Below are experts of layer 2 (counted from 0) of a mixture-of-experts language model. Rows are named down (a neuron's output weights, with its number) and show model dimensions 0-127. Each number is 500 + 25 x the weight over its row's rms, rounded and kept within 0 to 999. Numbers have three digits each.
Before each expert's rows: a language model's description of what the expert responds to. This comes from a sample of Wikipedia text that the model never trained on.

# expert 15
It responds to: Punctuation marks
down0:500519512519533488511513475479467498517485503496547454517489499519511540464520528443486480492502502473486546459520491456521502506553518473517512517507480552492520498524505494505503466486492468542517526525467502543507451510477478485535526517510527480486515496497546454453497493519506470474548525497518471505480474464500537504479471482473487493513495525542547521521500461512499469536484

# expert 11
It responds to: Locations and prepositions
down0:479495527523495486492546505485476502474545484501517534495518470495477498454523513496475530526528464479487480496531481518516490577548526510471506516449501492542450486480521496516547525539492529528499511488452494473504454470488464459532484480494470499496470508499526500492482485488536478479549502475518504516482493502526505544516443512495507515531502482482480514524478493472504496528544

# expert 6
It responds to: Infobox and heading starts
down0:485536532525498484530477492504481493512469530455482505499515507512511501470480535501493534529482472498462508489506496484500507537510501505488478493449508494519484457479515473502482545502489506504487529464543504470516459486470481435518497463532490512531490520476539509491502531522488549573521517526513475528486484429533470455493501530544469475499498500490479478488531491489509506527546

# expert 7
It responds to: Table cell separators
down0:476515526506506481493427493481480470506517507475504527484506499468553524499501539480500482500551507535502472544461502530512533441495520488467484526492511541504566488484465465508505505555493476484502480494521519530458460462524495521467487545501504511499505490500468530535489498536534460497498510504474485483488519501507542496445518508498500491499485491537499491511478504486490475554473

# expert 14
It responds to: Capitalized word-initial pieces
down0:439546502475518515499497475455518514470523493517506532495507458537516513509533510524508526458496520491506546490484506513489543497533507515473500490515520500496472481469444508476511547524479506499508542493464498478523516468525466545499534492477540522529494516496502467475485511504511542478502486470473442515497509526513560492426493491533465522490495492518495449488491511502488500513528

# expert 5
It responds to: Word-initial fragments
down0:503449546506468516495566486497521485445531520546481500480513484515466482473557516528514498494497521533520489488467474491497484517481527486489518489542533518512467510496512499546521539462552526484514476496531511489477551496495500486488511482463444500462494485500506510475508495520512505497505467499493507533524479533463489529486516448505512537482473521489466507548465472482468505510511

# expert 3
It responds to: Determiners and quantifiers
down0:518508476488489518501464538511540518510524474492496466513471458503509488515510496515534502487493500505513502501506472523527439520479515530507490531552462579490489481465513504491512501523502467492521535508462502519537526473445509478513496484500495475515461526459456491478562546539480497522504544496493490500483492476496476508524475494504542485529522537514467500470474461470478473477497

# expert 13
It responds to: Infobox field labels
down27:538552517473508507528529502542499511500470499514468495513502482513501461493474490497435514515485514484509506541483514472484482496487458514543510505565508501477483519520499475490444515459534441494539529511556486512492530510466482516475444501505483511475497562479504524486503516488515474511475506573522480499523548516490524529500500516528464475485510513494478506522500484492497497511499

# expert 9
It responds to: Place and proper names
down0:495457508517560496501499480504518496480497501501498498493515504541486486487535505504492524478494461476540543475464545492485531510494481511536550459511510461471492525565497505504490487498496448447479505514483503553504556508529489529450516518502522432485504485494467485482495511513511463487494479517476478481508508512510571482497505525514499464494470497528471541510487510538477493495501

# expert 10
It responds to: Copulas, articles, prepositions
down0:509516497552487489505496522479536514487534445437542519544471486459512465540532441524514466454507513499486518478479520543509474471481485469520462496530507512542491518539538509491512512483542528505552472497510505499494497537506526454505486460481507530517466492493525467500472502478484509498502503505462505513488471496480506441515507511497505498483500492531516485504519458482505487530525